From a checkpoint of a small mixture-of-experts model trained on Wikipedia.
Experts: 128 experts in each of 8 layers, 4 picks a token, a sigmoid router, a shared expert of 192 neurons.
Training: 794M tokens, 6061 steps.
Below are experts of layer 4 (counted from 0) of a mixture-of-experts language model. Rows are named router (the router's row for the expert), up (a neuron's input weights, with its number), down (a neuron's output weights, with its number) and show model dimensions 0-255. Each number is 500 + 25 x the weight over its row's rms, rounded and kept within 0 to 999. Numbers have three digits each.
After each expert's rows: a language model's description of what the expert responds to; "mostly gets" lists some tokens that are sent to it at least half of the time. This comes from a sample of Wikipedia text that the model never trained on.

# expert 32
router:482477491473507497491507443478505488487526473541527521468512532486493519494534474475476526473507521540482492517533547500516513494523506498458482486540504508527471481452479497522466469485524495526477489523474558502491479519520525461549528502531473473519534533521450498485536520511507500473484513483535520512460537502481523490504531517485496483515514472476491516529513485483522475530499471490497464482459528531488466522525478475530484565478481498475519471473487516525527469473523524475503507530530479503532478494523500466502512519472488474465511541522517537460431536508491506464473469481533488470463522540526523535480471473530531543483540472471520534510529497498526529483482540524476484479513492523492465483533456513477493547485496480518496518508485487510492476530482461
up1:534473479504469494482491549493507510525499485499472542518512518496504494513500504472506496498545550485452479493496436485466475489496462487514569511473533494512530500488489497511507488458484487544522516501474526543511523493509445515531505504482450551504457494481482499521505524518486510486523513478506502503481474517477483494542497480465483512512508476548486517534475465434490548481476511494490469479498514476483489501532498480475444512502522499498507473522536492511544504472471499506481455534515482496468518480480525500456536506497454466496506519481485547444529484489457496453493465521499523507479482488517505483492500467527497538553523545531498522482547544504491503487458522507534525481500500483487482460523519464458501500496483543514545470522470510473486484531523475
down1:508535492505508474440483504522512479536485486527554465520488464465515495535504507518538479495493520493488459463509471491494572480472505478506522484514472487484495489527519496490533487501531505529504562503455526480484506509498501535473492514504539453525467511496512504494477503525513508478460542513468481513514480482522478499474461500469490508540512450534488576484487500472468517499503507525514556463489483523510513579480482482502498464483456499512507463481476478487473458485508552499515479508495486500543458496484508515486493503440512518477537526507492487511522501494510459505538533479490520524519540505526463484484481496447485490501517472499525467523496477532498472543523516477496553481513544472522536550467519498493530502461481463511516485512506505527506526497501503
Locative prepositions introducing a place or period, like in, throughout, during, within, especially "one of the few ... in the city"; also table pipes.
mostly gets: "In ", "in ", "throughout ", "during ", "\": ", "within "

# expert 14
router:472472508467485513490509464464501492515498468532516540465503526485489528477499479466496529466484520532474486523528538490504503495522506467468484507506490511521488477454490485538479465520519504522466486527473533492486480516513525466566507508531472478515529517522464504463505536509528509471477506478518517496465537480477524472510531523461506495519495473475475506536508494471528476527479466478501484478471540534488484520525507477524489568476514510478566470492485514514532501482525526477494502523534497488523513493523499467506519526486490472475498516516501524494435532535520527467488471479538511473459523539532555514503476471525523542494539483458516530509523509504528531514473553526468453476494483522488467468527500500494471554476485475524515524516479480515532475536482469
up1:514503485540491532490533472454494489465457456506502530506508507505511489556541525464524509528487533501477527463476509514495502544529519511504516495501489495537518481478525516478464463530466507519484520513462502518524526489499515511504510515479524501459506539478500516492527489489524505456487484522513480521519532506490468499514491505475489506505496480550507519541533493507516431526499497453518490499497453467479514511516480528559484494500489523451559456488515497488506480508503525463485498546540456508488464495539508493487473551546504508496432510534477532507481517532500475493440491507507500479522555491509575500499531488495472487509470449525532497530533493551485468490545512487471479487514508483493534544492495485521512490488519492493509555477512492459503502489492481
down1:498513443500524531514530475471522510527494461540496504455528502475489476506484494515529527471465514520511527472523504519554512500483478457496518514498481504510502503518504492488481475508499505513483513510538527494479510483529475522482459489527512484507490461483477538492467524497512525515543488533509512481499472493534444482496565556526462538520533523506490495493477518522528467487514515457505539492491522499529525471469462490515486486546510538493453508499517506549474492493524529494512485552510491493485530488549518464500492491528518485539481521477563498490478522518465516493487557513534505573491496550474501528476570514474496478501478456517507495501469487494487485516507516476514472445473475484468480491494479505490524528462484523478473542515479533474495498487475543
Prepositions and auxiliaries following a verb or noun in biographies and politics, like instrumental in, prior to, via, would, had; also ==== heading closers.
mostly gets: "vs", "reports ", "III", "Gard", "policy ", "collection "

# expert 48
router:479463527482496494476507459472500499514523462531498509471495519471485509488513476448488540468490524533479498537528537513499509486527506474472481490512487501523472472461484502518474465511517503528476513528472529498499485517535497470533509491525469463526533523508447525488520531492524500468481524478517538512450532519472520493498534526472503503525475474480491507531505470477529472539489469495514473493474541522482487516522498496536491537478498506479545479483476525527525507471529524475484502525534476513530492508529509469501517522484480469463513517525515544471454539530492517465483474476542477467467527537523557509494471468530533533474532473479517532494525501508525533510459547531492471475494482527478466467533473482477476549482500482533524522511479472509524474549481457
up0:492496509472529456513507466522507480489523472491529530477515489461494515433520491538485493473492485498496504544452490517473482470540460474477496514461486492518498513485524502480539524475486545536496506486470489514513503504494480492525502510524483471552526520495488569479542473468491477478480484505520492512491519448510542477522483514538468528546466472509532512509495512508514549517473491511503494473499494479466537538491500493517527517478532515524485479498513477508492471523491485465471515557504489516532481502502491497507580516543465475487526491531491508530511500497509498522435522476477508504516502514499506473534479509465515510520481470513483492487523519467546509508518528489559491502493519536497463504482505493481454527562486466532503531520448486442529512465528459
down0:461506490480526544523545484494485482459545497492498517498472439500516462475463482554533486501504506499485474461426491490499502552535490534521492519503463478492483549537522530468525513477491452519479516484516508533499551523515481503487491511484514522506494505474504520520471530511475512506519498464511518495501524499502507487495508468502521514495459442520522491470489509470502538477534490477536518473461480520572518520538456503457487497461541516507504566476517478501493534516531519471496480477506451492490494497448512471509503499512508487482514523476540492486474502507472501502462510477510485473499488486440528467526443513440502493473486491492519522505508453519478505481476459512506496467499482509502489542500532463479467486523479473484507515515496504487483520518514447
Final digits of years and numbers after 200, 199, 198, e.g. 1980, 2023, prices, plus words like however, such.
mostly gets: "Sher", "natural ", "recent ", "billion ", "Ger", "000"

# expert 47
router:475462505466490494496493483476514502501516444543508495460505527487487503497518475448491516468480521532483477528535528486507508488526500490462494501513484495529472472466483494524488466509533511528467494527476529488509498517527521464529507507527473469522533515507444518492501534526513535468476500478519513511467540518463522497502530523464524506528489468509495522533478469479525484543486474502503463473463527516475483508524514510524465576476482519471514473482490505521532486473522528469494506517535487519528485493519489466498521526497464479472507532531507526465445537510489508466489472475541504465465528519523544519504466474528531507493537493468521532494529487520524528510463535535493454477488480519500467468532473485491477557470511478542528509529483477514528479551470468
up0:465514496512504473527506512473512506463534487530504486479500465524474500507507489459502486478482499515492500517480509445494498479470554495492469525519494499509506493520511479527516531510519470526505526535505506477457505498477459479490536524432490456528481515528502495488461493461537523505490496509494528506501504467446555515513528484521483483516541491522510509504474481485498472498496480479515468511477499510504511520530469501507443524485497461527494439558501484504515461454481483526526523510434506531469499466489498468515503533514525472529489518476493506503508478533518512497459514521497462468425497493513421495474487525457504524509475520477483487523499459529514542514490484529503507504520516470533454462513452494468487501480477508519449534505472512474453465487463480
down0:510538485513493461503526543498450524485520539503463545508529474480530509501503512537471527515535479525492531470544491471467508511536473481540545471506496532468499500534500474542488490553532469538524505504480530481477537556445525454544503506481528475487459537520521491490491541507541517518477505458515525490517501547491516491521474516525484475485534518493522479506478511508499523490533481452438482463490492502494521468498519468511472502502490504457528527503529494480485487498466504500479501470479492481516510517537480516475518469504489505483549521482502495508460510464473458483483468549502530500532461537476488509483506517445497507475470468480512514515498490517495482498504512517495458533502518546460488519486444499522493527503475452503512532535495490483525505472501477
Minute and second numbers in geographic coordinates like 57′19″W, plus the article a, with, after, and sentence-opening words.
mostly gets: "Following ", "Tw", "18", "19", "young ", "saw "

# expert 56
router:502471481533480503465510486482505496509457482498483515464546509451486551454484495501480486509511515533484437509543511486548485474501496493508541522502493555507494468496545537506492475514521455517463528531503514452523481521528510487489545462462463483455534505531542458495485527530519535452461427509502513508488496534498534540536503474480512498538491491500546459538492474518504537476476498513462494468544500480485482531535484509509496527495582458478469476453463529530527516493521518496523517519498467479530535511491519478517491468496529483506512486505500515491502521500506500482481479500517514488480523470510472480489482471507507520538511495512522508529502510493546508520493509495500470480511494524507492477527463478448514482507477482481521494477489468491490484542510472
up1:484508452486541495450525492497470477549509492511455490519512518440464478523506504540524479512523526476482485502521469494515461472459509478513509505505496502474508467503459515493476475436527527525526555509490507459487505498494519509479519473513452470497490519515521504506489485518508513506490487492516490571518469500471532525537555529462523505455508519520510501498525550503510501502493526503469524508513529503508534496472527510479534503493565512495486450505516463495512518513528508495526513511486544498528474487468495473446493535485494501482496455499485511568510529509482498493482509551469473474508498467529519475540501490467456524471515448494488509515493523509514516506493485527500473462492460520459536504519493478500487491500482493490515526522546433488516523567488506
down1:490495472487463489494498572560550450506450509512511517489461527468442551462490526518514484495482495474535516493535474528529488504493512509514514507507482518510519482488475479526501467462519469501481471474509508473527503532512492541451500502498498529491466496572518494565496499516490524489475488499492487479514497473483454519505535501519497503518499466558471455486472471500466512469519518470505514479473499538504485510472474501527496509475505530480459487522507486497500488515532515470504492502475524470479467477534464509493462538474455496532515488428503489459488520514454496438426524510534489466500508487493440536537512502541480493515504488478510485498506518512493507475507496470501494476482505486485515503535515507531475488490470495513497515513498505488444530499506496
The word as (known as, as usual, as early as) and conjunctions like when, because, although, plus make/made and coordinate slashes.
mostly gets: "when ", "because ", "made ", "make ", "/ ", "As "

# expert 17
router:474483515479498508489504471468503495503503462534526493456496531492486523498511472443495523465492523535482483534520529498519500488538509499464467510516495476527480471481479477516483466507523504526469523524470535504516491516522504458548502515516470473512529535505456519481520526499528508467480500479517525500457534494474534476522527522462496491528479473484484504529497475483531477535508472475533479472463537536483477505532503494526474557476497516476530477478478506530528507469524532478479492533524486491535491513519501467492521523492478469468482500521511547465447529547502485471485470479533494465465529525525525491483471471525533523469537485460517532502528488511534533515468527523485449475494477525482463467532480482483486559480489479535538518506489486514501470558488466
up0:460532512518443529471493532530500535517517498513469506500467502444487485509467480492463484466491554518504444510539486544501453515462515516490499481511553575488478489494472494447504519461485503517496487471481500520542489479512483471495456515501508498530513511493502467485534540468485493459530478541520517507490547476470517508494519514505515514523509514513488516485522496542507513503509527510482527522446468526502489539513518458564537485510528483458484493546508509476494509507507501537468477508486524495509488491534514478551508471491469482472486509502464498535487549506501528451503509522489512508503532516480508506501470489499469499503508500523494485511483470516510544492503522488498481549516467554504480484485488516500459531500522474474460549519475478501494485487421477
down0:475511486505506490538451462525473506544490504464503499518446525496508498506488520512478467518473528467501507528488478495486499461521505520491519482484495468479524473492501519490506493525482508531504499502500486505562491495472511511487540533476438481501467473520473494468491496458481496517502519532458472467481475520490527494494484497566519518472551482486526517509512471524457523481487508481504527485498518525472511465482448472519472500512496477524545469505509542507528490481545501516496515532542522490455512492518497512455518534466520508499451549497541508494514502510499475576548464518456473487491497489522523487491514446490516518468475487466496447495517526483486495481486509487489494506507516489452488576509518487502497514483488523493514552532515584502470498514509524
Prepositions governed by verbs, like accused of, blamed for, labeling as, plus suffix pieces and business and development vocabulary.
mostly gets: "Luc", "Pa", "founded ", "company ", "Mod", "increase "

# expert 35
router:477469504483485500500513462478492512514527477542516522463480530460491536491515473447480524474476526532484478522532531504502500486529499482441470488510498501529468471455487489516478466500533497530486503516469521507475505510520508471546514505523469475536531518521436510477521539497526508462489543479520513516468535491475532483505529519479521480520488474490476515535502478473531478512480466500503466492468532520483480522525505479525490546479505512482537466494469517521533507480523519471499506525533499504533500500521498466500537532478475474473514518523517530471440533529498507466482464480540495470460520517530530501490471471525539534487517470454516531502520493510531524503460549525502463477520477527500467467529482489491495554474487474533524536517485476516519471532476456
up0:498508492454525502500497522495521525506491500498508503554459466444478499473486475530442492507516509491499502535493506484465484497544484503513507489472531478505502484501524511511503482472483515537485503508489461495507468500491466515542493507510479542520486482501435513493522518506523474485512521486488508487510494521468494480520507483512489494482512468495467496523517486497529515528519485468529475534518494539513518504505511502473498492515493524478477483499469523557566504495490526584508487477519518504487475531469508522543483453517486497526497535534494447514513518451467501507518465491490447500499515486505485530505499531502484500497510488475501526474546498493531554488502541548494520577498512526500474530468513489554474474446522479525450516530435473553450485496551499
down0:478518541519477472507476479545516529480517529499480521506447495530496458522499530482485498465564469510495501527492508478505487522489475454487465540428490488479464467477541500532526477521528490505514493504471485480498474551534527479509491514486481500492475527547464498539484538526473524503482495511506459539495448480524525527495522500466478477517507506469513472529474509476484462504461491477508477467517524516446469445527520502497475538518539503502482488541508463516502477491454461481441501521516543480484544506493499476511466506486505438537518491507462499522500481535505498482521525496458488504497495476524513539510541461476488508493511522472524525471530520474483503506515519460527490504458474491522494501536492498491504520496541495508472468532492514478453499479508499
Opening capital pieces of names like Mon, Le, St, plus verbs and conjunctions after a subject noun, like was, is, and.
mostly gets: "Mon", "stor", "Le", "Cl", "Lo", "Fe"

# expert 41
router:476477534455500502485503479466511521508510478547511534475497526450470519470514473462478542466487516546506476539518536500502508481525483480469492494502509480521483466463504507537501472501528506530491519519474537517482475505522516466568503490529468473525535518515461493510518523500521512467471506478528521508483524517471531469499520521472524492522487473475484516529536493481526486521485469472491471494474532523497473495525505464528503558473489542481541472487481519524536510477522528488497491529524463505538510518527496464498507517495468474474490507520500527491456526519496534469488473480532483474471532523527540512513470476529527535492548463446525534509533522480532530483474546529492500470509480526480469463530463478488490562477510475528505525508482490520527471518486466
up1:548508530464509490483506502466543516522485510539492498502487515510433500477507538474518496476503486533474518521475508501528493456496512505467505512530502475494504503486508493454553482496544488535495531509490483509478523499498484501494482477523486527500494509529490486511498525540541493532487538541511504512504516491501511462526482517468480494498525465501527542521471529520541552455511515485459502511556474519457507517503461508494486520501498545498525491531498496507500534532548522501519498509534519519474470460488537455520494463544481453475520502527458475477462511450487514503517513449492499496524514494478488482497473445516516480525479498502532519526522491513525525542510494515504525479447519582505535490542496504485492519486500449502506525516508491526549468536569486
down1:513520517478516509508502488522500505517473448537488486500478524491470485545491535510507484474508477504476523511501467520527482521575508452501520503509448476572501497469504483496518489495507469494528518546496480508534511533476461511458554500506476489510547529500499536516508496514515458482473506505466477463509484469512508521479495503487542475526503497496473478451542482453510482527495522492494491505498480458531476483533474516500482488479470543521535498514458514543482532476503471495508524481502505517527476543533498552529470494504466493527506520517488510513498460509512501465465542481515525529538538467481488531526470525528512530454478542465509469463511510527503539513551509554489534505526508470500505469481481518494530490493489518535496526451519495457460481480504503
Of, in, for, on, against after head nouns in titles and descriptions, like Secretary of Defense, Sisters of Mercy.
mostly gets: "Turnout ", "Law", "Il", "regul", "Buck", "flood"